From a checkpoint of a small mixture-of-experts model trained on Wikipedia.
Training: a variant of Muon for the experts, 335M tokens.
Below are experts of layer 6 (counted from 0) of a mixture-of-experts language model. Rows are named router (the router's row for the expert), gate (a neuron's input weights, with its number), up (a neuron's input weights, with its number), down (a neuron's output weights, with its number) and show model dimensions 0-159. Each number is 128 + 24 x the weight over its row's rms, rounded and kept within 0 to 255.
After each expert's rows: a language model's description of what the expert responds to; "raises" lists some tokens whose logits its average output raises strongly, later layers aside. This comes from a sample of Wikipedia text that the model never trained on.

# expert 53
router [150 178 120 128 113 108 123 162 108 154 172 100 115 112 111 137 142 131 114 123 128 152 153 115 154 121 163 140 115 166 155 118  91 154 114 145  92 142 138 139 138  95 138 138  99 112 115 128 105 119 155 150  90 120 126 156 149 165 142 155 114 124  71 150 126 114 156 135 123 116 132  94 143 116 164  70 143 126 129 151  82 130 137  98  87 143 138 106 159 157  96 107 100 143 122 123 171 118 143  97  93 138  98 124 142 123  68 148 134 137 110 108 158  88 152 127 131 165 114 158 172 170 162  95 117 125  98 148 144 138 140 112 157 137 111  94  90 131 118 151 108 155  85 121 147  83 101 162 127 120 114 130 130 101 120 132 115  82 126 167]
gate6 [144 114 128 190 132  95 107 149  81 155 169 116 132 104 149 109 114 122 152 141 165 148  95 168 139 142 141 119 143 154 142 166 129 135 142 123 101 144 164 148 130 150 105 111 118  88 107 145  86 153  88 132 127 139 125 102 111 158 139 104 153 129 101 154 112 127 162 148 156 178 132 128 172  87 140 135 130 122 126 122 123 139 128  73 121 144 168 101 153 143 142 115 107 105 129 177 145 131 134 131  91 174 101 148 163 105 118 106 125 112 100 134 159  97 145 151 122 120  91 138 119 150 134 149 208 117 107 149 124 125 129 100 148 167 149 148 108 161 153 139 126 138  94  98 131 102  75 152 131 115 124 134 113 139 111 141 120 154 161 113]
up6 [162  96 119  89 134 156 139  89 133 153 148 104 110 162 112 165 135 131  97 106 113 138 117 143  94 154 146 138 166 124  96 137  94 120 106 138 111 129 113  70 151 133 107 137  92 118 125 168 153 118 152 115 136 105 112 162 160 121 121 134 157 117  72 119 129 126 160 142  89 134 122 106 121 111 124 122  94 181  87 151 151 150  92 143 121 111 150 146  95 123 153 116 148 148  91 153 163 131 116  57 137 131 133 128 126 137 110 132 179 142 135 130  77  96  85 124 107 144  97 132 115 120 178 177 111 118 111 133 139 127 109 134  90 119 130 117  90 121 122  95 137 117 126 129 163 119 147 130 190 122 125 113 141 140 143 171 132 127  98 108]
down6 [127  82 143 105 114 119 122 113 141 101  88 137  92 114 135 149 158 141 123 151  76 147 131 114 120 149 141 122 129  97 114 103 121 122 115 169  98 131 113 120 137 166 129 146 155 127 131 168 130  98 135 124 157 141 135 102 135 117 158 120 108  73 138 107 141 101 142 133 118 127 159 165 163 120 117 139 153 121 109 126  96  97 129 160 144 103  94 102 109 141 127 173 133 168 145 109 170 104 149 147 128  71 103 113 155 135 164 151 126 173 120 150 152 118  73 115 131 116 110 122 115 104  77 101 125 135  93 120 111 138  80 147 126 162  93 166 135 159 141 163 129 132 145 108 143 130 134  99  98 116 147  99  71  81 167 112 150 149 101 146]
It responds to: Word-starting capital or lowercase letters like P, M, G, p, plus early pieces after Sh- as in Shapiro, shapes.
raises: "ctions", "ences", "ements", "ence", "ement", "ential"

# expert 28
router [155 166 107 109 120 125  97 167 108 138 159 130 114 109 116 167 155 129 105 111 125 163 118 122 163 104 140 163 145 139 127 123 131 142  95 151 114 149 148 175 143  85 144 168  87 102 150 162  95 118 167 123  94 119 131 133 149 173 139 155 117 146  87 155 137 156 128 116 120 111 134 119 100 122 125 135 128  66 167 141 107 113 144  98 101 146 134  92 105 153 107  84 120 124 165 107 161 114 164  92 124 133 121 103 149 106 122 168 140 123 120 116 114 139 139 177 136 174 114 150 174 125 138 114 125 111 100 145 135 148 132 101 173 164  97 108 124  96 114 169  73 153 125 124 125 111 101 164 130 137 108 170 118 113 148 124 100 120 138 141]
gate1 [ 86 159 127  98 133 133  93 116 174 138 127 122 195  94 144 143 111 149 111 121 158 142 113 119 168 123 127 152 126 123 144  90 156 129 123 168 135 126 113 195  92 127 139 151 159 146 109 154  77 103  91 179 120 128 133 150 138 169  93 100 146 123 158 119 106 144 133 119  93 133 144 132 160 141 145 138 131 113 136  95 128 150 123 125  87 147 144 184  91 127 143 123 162 135 133 115 116 115 122 154 142 166 134  93 107 157 114 144 112  98 122 110  96 144 160 148 107 138 136 164 139 126 146 130 132 134 152 139 152 192 103 116 135 106 111 115 140 120  93 140 114 131 105 139 138 179 111 141  80 139 138 163 137 138  95 134  90 130  97 157]
up1 [107 139 139 129 115 164 168 143 126  86 155  83 127 138  73 114 155 126 124 135 124 103 139 116 123 165 156 122 146 150 136 135 104 166 112 121 152 142 131 106 163 174 102 143 119 155 127 130 113 135 114 143 145 112 160 120 116  99 108 103 112 119 114  88 119  98 142 105 114 158 113 110  86 127 123 126 123 157 161 146  99 146  83  94 145 141 150 145 140 115 152 133 152 123 120 117 150 140 122 135 102 168 118  89 101 104 137 107 120  85 140  57 121 169 135  92 125 149 163 136 135 118 123  99 182 143 169 154 154 142 151 127 123 170 107 110 100  83  86 116 137 123 108 125 111 148 127 132 114 145  86 116 110 127 121 131 192  85 119  80]
down1 [136 107 150 138 108 114 124 104 144 138 147 126 126 115 154 114 124 188 111 143 120 107  93 136 132  95 119 138 115 103 143 131 156 108 126 166 104 117  87 139 112 163 146 194 151  68 173  88 179 133 128 142 132 117 135 139 104 117 101 138 140 144 150 157 122 140 153 109 115 120 132 150 146 103  76 154 141 146  88 145 141 112 105 125 121 128 122 159  99 119 151 129 114  91  98 146 129 120 143 112  99 131  91 124 165 108 121  97 161 126 149 104 176 106 141 112 173 108 125  75 152  78 103 138  85 118 108 105  97 141 135 135 126 138 162 108 124 137 129 142 145  84 107  99  79 134 156 143 125 118 107 121 142 120 152 158 111 186 157 124]
It responds to: Fragments of foreign names and words, non-Latin bytes, quote marks and table numbers, such as Ne-uk-um, Ha-if-a, Ha-up-ttypen.
raises: "ler", "roll", "ling", "ney", "ke", "ro"

# expert 6
router [139 129 123  99 115 110  96 159 130 173 141  79 140  98 154 141 137 111 101  81 131 157 162  97 137 137 176 120  81 140 134  67 144 148 130 143 124 160 140 161 134 135 115 141 103 107 144 114 113 115 159 172 117 118 109 147 154 145 165 152 124 134  91 130 166 139 136 113 109 105 151 108 120 100 147 115 130 111 174 146 114 135 130 110 120 127 102  92 149 144 103 112 106 141 129 116 155 114 163  95  65 141  99 105 159 104  65 180 142 140 123 108 119 123 134 137 142 154 128 161 136 141 142 111 149 105 112 142 102 156 146 107 146 137 117 108 119 107  65 148  84 144  99 130 124  98 122 157 106 145 118 157 102 117 112 113  94  97 127 157]
gate0 [128 115 154 102 130 110 103 114 118 126  73  82 157 174 116 140  88 187 140 105 152 108 190 120 137 143 105 120 161 118 132 154 116 146 131 138 118 138 162 120 127 126 116  92 134 157 126 117 145  89 187 144  91 148 129 140 132 109 122 147 133 128  82 107 143 144 107  93 149 139 132  84 118  71 131 168 116 111 147 157 131 140 114 108 142 153 116 146 110 144 129 146 144 141 158  93 162 117 162 142 119  99 121  94 129 105 123 156 164  92 137 159 172 134 124 114 118 150  97 139 134 103 134 138 139 111 104 147 159 133 109  92 166 118  55 125 143 159 174 151 103 155 124 121 141 135 136 135 101 128  96 129 105  95 134 116 116 108 152 120]
up0 [138 132  96 120 120 106 152  71 111 108  75 144 141 161 127 142 134 100 125 109 111 159 154 125 149 125 136 161  68 124 127 109 105 133  83  95 168 113 144 159 132 128 157 147 146 125 187 140  99 134 110 139  80  93 152 110 147 142 111 109  93 101 127 149 146 132 118  81 130  88 135 130 157 165 112 120 132 121 102  84 118 128 153 134 147 160 119  91 151 102 173  84  91 100 107 122 117 105 118 168 125 129 135 158 121 146 172 123 124 151 138 131 133 119 153 142 122  90  77 121 152 132 123 129 117 135 120 135 130  72 119 132 133  76 141 155 145 137 113  96 116 163  94 119 119 119  75 100 123 152 120  95  95 130 127 124 126 109 149 126]
down0 [ 97 168 126 172 105 124 107 112 171 155 140  91 139  86 124 115  98 149 109 150 173 128 163  98 119 141 134 143 101 128 158 100 140 141 124 131  88 134 107 148 112 129  94 126 178 141 146 134 139 137 128  94  90 170 103 123 156 151 122 108 125 121 124 127 137 178  94 109 144 129 142 122 113 158 126 141 107  99 129  80 102 129 127 127 122 113 166 132 103 136 132 142 180 127 137 116 107 137 126 125 138 143 136 154  78 161 133 128  93 168 125 119 139  87 131 127 150 149 149 104 142 148 129  98 109  84 119 137 102 108 133 124 149 178 138 104 100 109 116 128 138 159 144 124 139 151  75 121  58 160 164 126  68 138  83 115 109 110 113 131]
It responds to: Newlines, table pipes and infobox field labels (Born, Died, Genus, Coordinates), plus the word after "as" or "with": such, far, respect.
raises: "ids", "ennis", "ha", "ube"

# expert 61
router [132 169 137 111  89 118 106 174 117 141 143 102 120  92 116 162 137 140 119  96 120 142 124 121 141 122 126 137 114 152 132  97 132 169 111 155 101 173 129 144 127 103 159 154  84 110 124 158  75  92 150 141 115 131 123 180 133 136 129 159 116 177 105 136 149 143 147 111  99 100 125 122 122 113 141 112 159 113 150 131 131  91 137 111 109 129 105 109 134 154  93 123  98 149 145 120 117 113 173  98 103 162 126 116 155 128  93 170 158 136 114  80 126  99 148 168 148 141 105 151 133 133 141 118 113 123  95 122 138 128 136  75 152 148 130  98 108 107  58 167  88 153 110 118 121 124 131 131 137 128  86 148 112  63 126 115 108 114 143 174]
gate2 [127 150 119 126 162 124 112 128 146 140 138 155 110 159 120 166 204 134 157  99 147 136 103 124 129 106 141 145  86 138  80  92 111 135 178 136 165 156 127 127 102 118 129 133  88 107 131 137  99 105 171 156 100 132 139 157 132 127 142 151 158 163  98  86 152 153 149 102 135 100 106 107 141 107 137 151  73 110 138 102  68 139 171 109 121 109  92 119 115 135 102 118 132 109 142 112 108 143 129 157 112 102 122 100 140 134 108 184 164 134 120 135 140 128 140 175 118 121 127 126 119 129  65 119 160 137 105 126 157  94 115 118 138 127 144 126 150 119 113 153 120 155 180 122 133 122 138 179 142 132 104 165 119 133  84 145 159 117 125 138]
up2 [119 122  92 118 150 103 117 167 127 146 150 150 125 118 173 133 127 144  92 129 152 151 144 131 158 119 118  90 121 122 165 120  89 115 144  79  70  80 118 100 113  97  99 110  93 128 109 133 141 137 120 137  51 134  88 111 135 131 139 167 116 120  83 102  60 120 142 161  88 147 117 115 147  97 124 162 138  99 154 125 119 130  72 118  89 128 121 110  93  96 125 133 130 125 130 126 137 123 105 148 131 142 139 132 142  80 172 106 128  98 144 128 138 109 118 115 119 115 106 107 156 142 131 120 142 139 155 142 147 133 122 169 118 158 114 139 125 122 163 110 108 130 110 129 179 132 118  96  94 135 173  96 140 151 106 173 125 112  98 135]
down2 [149 190 151 129  90 136 158 157  90 106 131 170 122 155 124 154 139 156  95 104 100 178 121 158 148 104 131 131 138 121 149 152  95 136 129 121  97 128 176 115 140 111 163 133 154 151  87 120 131 157 173 134 138  95 123 108 124 140 133 142 141 127  94 136 120 125 101 127 111 159 137 113 143 124 137  78 106 113 156 123 144 138 135 116 104 147 151 150 111 112  93 116 125 105 108  78 109  99  89 118 140  90 144 113 152  78 135 113 174 150  99 112 171 146 131 147  95 101 116  96 121 144 137 120  98 127 153 131  96 141 110 145 131 146 133 102 175 157 139 161 186 143 129 151 143 137 139 111  98 109 178 142 114 167 115 156 122 166 140 144]
It responds to: Section heading words after ==, like Gallery and Background, plus place nouns (town, station) and pronouns it, he, there.
raises: " of", "h", " to", "ment"

# expert 62
router [149 169 108 113 118 117 116 146 118 165 186  88  97 117 125 154 172 137  87 126  99 159 150  90 169 112 164 150 104 143 166  67 125 154 132 161 139 145 151 144 109 103 147 126 110 132 137 133  92 100 164 122  96 112 104 128 142 145 139 116 113 152  97 114 123 134 132 119  82 112 145  90 112 127 142 106 173 122 155 140 108 116 140 127  99 115 103 117 147 117 122  75 110 135 143 109 170 124 154  94  94 122 142  95 136  93 107 146 139 120  95  98 134 112 155 153 182 163 110 131 131 141 164 107 128 141 126 154 117 190 137 102 146 138 110 102 106 129 103 167 118 125 126 101 121 112  93 147  87 128 121 155 119 104 134  90 128 111 119 143]
gate2 [151  99 114  96 124 106 100  92 125 146 132 119 134 136 129 102 138 101 109 121 114 149 142  95 128 107  98 129 146 150 143 103 133 107  76 142 141 139 204 162  86  95 133 167 168  93 141 141 104 133 140 132  72 115 120 104 164 146 115  89 114 116 152 129 137 108 116 127 151 138 135  72 164 131 123 104 114 177 125 208 140 110 125 160 132 155 179 116 122  99  93 148 104 155 122 145 130 124 125 101  95 186 137 131 131 114 125 136 134 106 165 125 148 152 127 127 129 115  85 116 114 150 126  87 136 156 106 155 156 166 148 132 141 139 136 101 110 114 128 119 118 112 157  96 144  84 142 139 131 124 107 149 120 147 139 154 130 140 133  87]
up2 [134 129  94 110 139 134  96 112 133 140 120 114 136 148  77 105 109 145 105 145 120  96 144 156 104 133  62 148  86  96 142 116 118  78 160 150 123 155 124 159 150  97 135  94 130 138 130 157 121 101 131 119  99  53 131 152 134 141  84 154 105 142 145 144 129 105 113 134 152 116 107 125 134 147 178 119 106 137 131  99 133 128 107 105 140 136 119 123 132 149 130 116 111 108 127 188 132 122 128 134 153  91 113 119 147 156 143  69 132  98  98 143  87 144 129 105 148 166 132 132 139 111 166 150 132 108 128 113 128 153 146 125 140 166 135 130 178 128 102 124 134 133 117 140  64 200 108 105 171 126 175 129 131 147 126 116 120 114 164 139]
down2 [170 117  97  73 155 143 158 129 167 104 190 193 125 100 141 130 123 144 123 170 100  84 110 139 123  87 140 129  83 109  98 107 136 140  90  95 143 149 110 129 116 118 101  99 185 117 165 113 101 132 125 115 159 122 113 119 115 131  74 134 153 135 164 116 121 166 125 137 113 183 131 114 100 151 146 130 137 138 130 130 125 131 173 123 119 129  90 123 119 105 131 142 108 118  97 145 152 143 188 143 129  96 145 102 127 123 147 123 104  99 131 144 141 163 123 137 160 115  89 158 112 125 111 138 125 147 110 126 114 100 101 145 111  91 148 140 157 167 110 159 140 145  94 110 154 165 127 128 110 129 135 164 143 113 124 140 138 134  98 165]
It responds to: Digits inside dates and terms of office like 2024, month names such as March and October, score hyphens, and numeric table pipes.
raises: "the", "enz", "1"

# expert 44
router [157 157 106  90 130  88  88 148 115 147 154  99  96 102 109 120 150 142 118 126 131 162 160  94 130 115 177 156  95 142 135  56  92 149 115 137  96 152 156 126 133  64 141 134 125 108 143 160 113 111 149 167 108 142 104 129 147 124 184 127 125 141 115 151 126 148 150 117 129 114 127 118 124 124 134 122 132  89 136 134 112 114 124 110  99  90 111 121 137 142 121  71  82 143 175 115 140 116 165 103 124 150 109 102 143  82 115 152 156 151 124 112  98 122 158 133 137 143 103 158 157 138 158 106 114 115  81 153 122 164 146 101 130 137  85 135  88  88  80 149  91 129 103 131 127 111 112 135 109 123 121 142 103 111 132 135 121 104 153 135]
gate1 [151 141 115 113 139 110 146 136 115 143 142 137 146  90 102 138 112 124 147 113 116  92 137 146 133 119 155 168 150 128 119  86 103 143 122 162 156 102 156 125 140 159  94 111 139 148 131 136 166  79 141 139  71 135 128 145 110 134 122 124 147 142  82  97 156 119  94 134 165  53  97 153 127  86 110 103 122 127 135 134 123 162 142 118 105 134  86 194 146 117 126  80 143 152 154 142 129 139 168 138 107 132 112 113 184 108  91  82  84  85 115 119 144 127 138 116 133 132 107 121 104 131 156  92 120 142 129 106 115 123 148  97 161 109 148 101 135 137 155 113 136 101 117 150 155 135 132  98 123 136 128 120 143 161  80  87 115 113  87 116]
up1 [131 105 159 154 125 120 155 129 120 137 100 164 115 120 128  93 127 123 122 121 142 115  78 113 144 129 141 112 116 123 134  92 141 105 115 108 137 129 113 132 119 166 131 122 159 133 151 106 133 105 128  94 101 134 122 129 111 113 105 167 119 151 131 136 114 116 132 146 105 103 141 139 132  64  94 122  93 138 133 192 115 133  96 136 100 149 131 167  98 130 130 157 145 126 111 110 119  94 117 136 147 162 115 137 158 144 136  50 103 117  85 128 163 103 112 105 129 133 147 158 129 160 126 115 113  74  97 132 133 168 105  81 103 168 189 106 133  89  74 126 130 143 163 163 110 104  79 111 134 138 115 139 170 136 115 152 167  99 109 138]
down1 [117 126 121 160 148 121 166 112 108 183 112 145 143 142 114 143 123 148 122 118 140 129 101  95 131  87 142 123 165 109 119 124 121 153 130 130 143 142 102 121 112 161 160 101 116 155 127 109 102 110 109 115 105 123 112 150 130 142 136 114 159 111 164 108 131 130 149 184 155 118 118 171 108 159 150 188 110  91  99  75 166 176 148  92 130  95 127 166 121 105 150 104 128  97 161 128 100 142 106 122 125  98 140  97  84 120  76 126  93 106 134 118 120 182 121 142 163  94 118 152 139 138 170 129 137 103 149 141 171 136 122 150 158 150 134 115  85 116 130 135  87 140 118  86 148 120 117 133  92 114 110 113 121 130 176 135 104 134 146 162]
It responds to: Middle syllables of words and foreign names, such as Accomp-an-ied, Cont-i, Up-on, Valent-ín, often before suffixes like ion, ation.
raises: "rick", "own", "oster"

# expert 15
router [149 166 142 118  85  91  77 154 106 144 148 101 123 128 152 160 182 146  97 111 101 178 145 120 154  92 150 154 110 166 128 111  97 150  90 153 113 146 141 142 154 100 147 122  99 115 136 139 110 134 125 151 101 109 130 149 176 138 156 129 113 146 106 153 147 154 150 102 137 116 170 112 119 126 133 111 128  87 134 165 122 127 163 107 111 118 135 125 140 148 108  98  92 144 139 106 142 125 153 111  90 147 140 134 132 117 102 167 114 142 120 114 115  97 164 130 179 151  90 130 147 150 161 105 137 115  99 151 133 144 167 114 160 162 123 105 105 117 116 159 110 156 101 109 140  86 131 145 130 132  86 124  96 103 144  72  98  87 117 150]
gate1 [146 112 129 118 105 100 113 104 122 102 127 109  81 140 117 109 139 109 131 102 128 162 142 109 154  60 128 111 159 157 105 124 149 125 102 140 160  98 121 147 120 164 131 134  84 151 134 124 109 134 151 137 101 149 142  98 144 139 130 167 114 153 116 162 123 159 124  92 142  97 197 115 144 111  92 140 141  95 112 111 123 132 154 126 123 104 196 144 113 176 119 126 154 133 145 163 145 138 138 118  86 108 126 130 117 152 112 135 170 124 147 138 148 125 136 125  78 136 124 176 184 111 102 169  81 159 139 140 147 113 154  97 121 110  68 103 131 109 105 180 101 140 139 130 147 150 128 120 110 118 131 101 141 152 116 127 102 147 107 134]
up1 [139 145 114 136  96 108 116 110 139 170 119 130 148 131 151 114 121 114 152 140 137 147 150  75 119 151 152 131 115 119 106  93 161 116 140 145 153 171 111  88 157 108 115 112 129  98 155 121 192 145 152 139 175 132 115 120 129  61 133 117 136 104 117 130 155 109 132 137 138 143 131 136 125 135 135 119  77 100 107  83 139  65 156 123 157 114 139 110  95 140 123 118 160 124 102 131 158 139 151 102  97 142 120 112 136  96  82 123 173 159 125 136 159 111 131 205  93  93 118 152 138 161  85 150 132 107  64 135 128 117 139 121 139 161 161 139 129 120  91 128 132 131 131 153 149 141 166  88 137 155 127 150 115 123 129 140 119 112 148 130]
down1 [105 168 150  90 139 161 140 102 122 135 160 147 126 143 169 119 128  94 120 123 114 138 114 136 144 159 165 117 128  66 133 155 144 126 142 121 129 154 114  95  90 109 168 153 100 132 160 174 163 154 140 140 112 170 120  85 111 120 155 101 124  76  96 109 159 115 117 117 141 163 128 118 147 117 128  80 124 114  93 144 126 108 139 163 125 118  98 131 154 145 107 149 121  81 120 148 112 102 152 133 100 152 111 173 143 123  85 131 105  81 140 132  90 124 110 156 149 140 152 111 127 127 105 115 108 135  92 144 209 119 128 156  81 132 119 124 148 118 129 122 125 133 132 153 122 104 132 134 121 168 142 106 100 159 124 175  97 127 139 106]
It responds to: Vowel and accented-letter pieces inside foreign, mainly Spanish, personal and place names, like Jo-a-quin and R-í-os, plus table row ends.
raises: "im", "ids", "id", "ary", "imal", "enn"

# expert 16
router [155 131 135 102 129 105  99 136 111 119 152 112 111 108 106 127 137 107 111  87 111 143 140  85 151 126 150 144 118 177 139  62 128 139  92 137 109 150 169 150 130 113 142 126 124 113 155 133 107  89 160 155 109 121  89 152 139 140 132 123 108 145 101 136 139 121 146  94 102 108 141  84 122 122 146  97 157 101 153 161 118  93 140 106  86 112 108 112 125 152 119  94  93 124 149 122 181 115 136  98 123 143  90 137 152  80  81 163 128 123 137  74 122 136 150 139 149 159 126 178 155 147 157 111 134 105 105 127 131 140 140 101 130 132  69 123  80 107  74 148 105 159 110 115  91  96 108 142  94 111 126 148 119  93 137 129 113 119 130 135]
gate1 [166 130  78 147 185 110 151 129 149 140 134 113 156 108 117 137 132 146 117 106 108 157 110 103 145 135 142 123 131 143 135 120 139 147 135 122 104 117 145 126 129 156 110 144 147 166 188 156 123  82 147  94 110 112  95 169 104  88 139 131 123 114  97 148 136 136  75 105  99  94 134  78 126 159 131 140 115 109 120 138  97  97 124 129  97 126  82  95 115 129 167 173 112 144 123 110 146 154  87 138 147 133 143 130 154 154  93 106  88 107  92 106 168 149 137 102 144 112 169 158 120 110 141 150 123 132  98 138 138 122 149  70 120 141 103 162 133 134 127  81 150  95 115  87 126 133 134 133 125 103 172 161 113 138 131 134  76 124 126 124]
up1 [ 92 152 126 137 161 143 106  98 138 112  75 164 155 118 109 149 116  83  78  98 114  86 143 148 177 148 163 158  92 132 111 118 122 153 141 162 151 156 106 160 121 133  93 160 146 140 133 131 116 126 117 140 143  77 115 137 137 169 130 104 122 136 154  96 153 145 144 129 139 133 131 131  97 143 116 192 112 143 135 154 149 122 177 127 151 136 130 114  90 100  90 113 120  90 111 122 147  88 155 144 112 111 139 116 137 152 166 142 104 129 134 138 121 147 152 143 136 101 124 114 121 123 101 113 149 123 128 114  72 101 109 156 158  69 144 132 121 132  92 168  96 121 156 154 121 130 142 188 122 132 150 135 140 135 112 106 142 179 140 135]
down1 [163 141 143 151  94 152 128 156 151 134 109 152 162 113  61 146  80 165 106 131 152 155  89  92 140 110 167 117 111 158 130 132 113 116 119  77 125  96 173 111  92 150 155  87 105 103 125 143 140 106 101 118 136 127 104 109 156 139  95 130 151 150  92 161 113 134 148  93 135 110 128  94 144 130 137 121 112 150 144 130 115 104 122  83 140  95 120 150 149 140 137 148 105 124 140 124 136 103 155 124 137 113  88 115 166 146 124 123 125 163 158 154 142 131 120 143 162 138 138 113 108 121 129 108 129 111 156  98 104 161 151  98 119 126 175 136 119 117 169 155 104 184 131 128  98  96 125  94 180  86 133 132 135 120 158 106  99 159 166 132]
It responds to: Opening stems of Latinate or technical words split into pieces, such as c-ens-orship, ex-pen-se, cap, compet, viol-ent.
raises: "atch", "oo", "ose"

# expert 9
router [172 129 127 112 113 121 104 144 107 139 131 118 127 124 125 149 134 121 124 113 107 139 146 108 130 103 164 139 134 135 129 121 136 137  93 157  88 127 142 174 119 116 137 135 124  93 147 141 116 114 133 144  81 103 109 171 172 165 165 131 121 141 111 152 149 168 159 130  97 111 138 119 133 102 130  99 170  87 131 182 112 106 162 112 101  94 100 104 150 184  94 136  95 151 155 139 167 112 141 101  89 142 106 128 130  84  96 147 148 144 141  91 146  78 160 151 135 159 112 154 148 163 149 130 126 129  81 124 145 122 152 136 137 174  86 107  96  98 125 151 107 135 108  98 118  82 106 143 113 145  90 145 122 115 153 121 125  97 143 162]
gate1 [157 155 118 117 143 131 108 132 125  88  78 103 174 156 137 112 174 101 133  90  87 114 132 104 155  87 114 100  98 142 126 162 124 144 147 110 126 164 129 116 117 189  62 148  78 173 106  88 151 142 146  93 118 121 140 152 152 157 129 157 135 118 112 129 169 162 144  98 133  90  98 141 164 117 121  86 125 109 107 141 111 135 133 112 112  86 106 139 121 139 145 152  99 119 136 130 111  98 134  98 120 133 116 130 136 114 154 168  87 149 163 131 148 122 174 116 185 131 128 111 117  86 142 145 101 122 127 130 158 116  87 146 180 111 112 141 150 131 136 141 126 128  98 114 154 150 112 138 111 100 128 129 140 132 121 120 110  99 138 115]
up1 [117 150 120  69 121 167 111 183 164 170 135 119 112 145  95 146 123 151 169 176  82 149 130 135 106 132  96 176 103 184 137 133 169 112 128 130 123 106 173  95 119 160 154 108 150 109 118 126 122 117 133 171 185 152 106 163 124 136 119 128 176 137 101 148  77 121 130 107 126 134 133 138 132 161 137 122 131 123 121 136 133 109 136 135 122 135 125 138 118  86 141 153 122  89 133 130 127 136 103 152 142 107 143 101 134 129 107 172 173 145 130  92 142 148 118 157 105 173 121 149 161 151 112 136  95 105 105 149 125 122  85 128 117  93 101 152 151 167 150 125 109 147 108 123 103 121 131 106 119 104  88 133 160 130 163 100 139 148 122 121]
down1 [ 94 130 146 220  96 156 126 122 129 114 108 116 152 133 129  92 114 138 125  80 126 135 127 143 185 116 132  67 132 122 157 145 132 152 120  81 101 141  83 144 140 132 141 125 135 184 160 128 146 144 130 142 133  99 159  94 138 137 137 151 124 119 136 159 135 163 145 131 143  97 141 110 129 129 157 101 122 139 160 177 108 119 155 143 127 100 121 150 122 139 158 134 140 119 142 146 119 163 167 107 105 160 177 160 142 110 137 156 138 150 120 102 119 139 111 156 140 108 152 123 136 102 132 118 108  86 122 122 170 136 130 120  99 111 105 136 122  61 138  96 159 130 126 165 115  69 151 130 130 118 122 173 128 112 134 132 108 142  93 102]
It responds to: Word-initial and mid-word pieces of names and rare words, such as Br, Le, Sc-her, plus table row ends and coordinates.
raises: "icles", "ail", "id", "ative", "ings", "icle"

# expert 14
router [134 134 135 143  91 113  86 173  86 147 159 109 100 139 142 153 168 119 117 119 134 165 133 110 143  98 141 130 122 163 124 133 127 111 123 126 102 138 137 165 125 108 144 136  87 109 169 151  96 112 142 150 122 116 120 169 152 155 132 134 107 146 135 151 152 159 147 121 136 116 174 104 120  96 153 111 160 102 161 156 122  95 111  99  83  97  81  72 142 137 138 128  82 131 159 109 165 130 123 121  96 129 134  89 156 111 100 175 164 118 115  96 144 116 171 167 142 156 106 142 128 125 141 110 108 133  99 139 136 136 114  93 128 126  96 110  95  90  97 164  95 166 124 125 112 100  99 158  96 121  91 142 106 107 123 105 117 108 142 140]
gate0 [122 109 133 140  99 157 142 119 125 109 119  95  81 125 112 132 148 142 156  86 103 143 169 105 138  78  85 139 159 136 134 155 156 110 136 139 126 141 116 110 104 135 125 144 192 145 127 149  88 144 116 160 146 137 142 160 151  97 108 150 100 159 138 152 149 128 142 118 152 149 130 188 122 116 139 108 138  90 147 144 108 143 113 126 140 130  76 105  98 160 158 145  83 127 163 115 194 142  88  95 101 141 117 121  95 116 122 127 133 142 159 113 133 124 177 148 162 143 112 138 160 107 103 124 107 120 132 106 133 122 129  93  85  95  72  89 174 114 124 128 138 142 155 129 125 119  99 123 128 119 161 115 133 167 115 171 135 126 137 140]
up0 [169 141 140 114 124 129 153 123 138 169 107 171 159 124 113  96 170 162 126 133 191 150 119  89 152  91 144 114 127 112 123 145 112 101 118 146 100 121 114 120 139  78 119 138 130 114 110 114 142 110 128 115  96 131 134 189 166 102 142 120  96 124 124 159 153 151 109 110  96 126 132  82 139 134  71 134 142 118 134  98  88 115 125 159 154 123 122 121 133 129 156  88 156  98 181 131 162 128 115 121  62 137 125  96 147 148 159 149 151 108 143 135 138 125 127 105 122 125 111  75 131 137  98 112 144 169  91 130 137 127 143 134 157 103 147 124 137 110 134 113 142 110  63 126 121 170 148 110 153  85 111 123 138 115 116 167 151 126  96 128]
down0 [108 111 141 124 102 130 139 161 151  87 118 148  87 146 120 139  93 100 144 152  75 135 107 125 110 116 147 133 108 178 135 141 109 129 124 169 129 148 146 160 144  98 124 140  72 146 134 126 134 119 107  92 125 131 162 118 109 147 130 135 131 105 130 123 156  82 119 117  96 169  68 137 129 156 149 136 128 140 160 150  95 125 111 116 133 177 108  85  98  96 113 164 144 147  92 157 107 150 102 104 111 150 167 117 146  80 100 115 129 140  83 125 132 157 160 128 166 111 135 132 162  89 156 103 113 121 121 113 143 158 131 125 101 137 128 123 175 129 155 100 146 111 111 146 161 132 118 192  85 123 105 127 127  92  96 111 133 138 110 139]
It responds to: Opening or inner fragments of split words such as fraud-ul-ent, a-per-ture, gen-re, cl, sol, plus inner zeros in years and figures.
raises: "ure", ",", "ue", "he"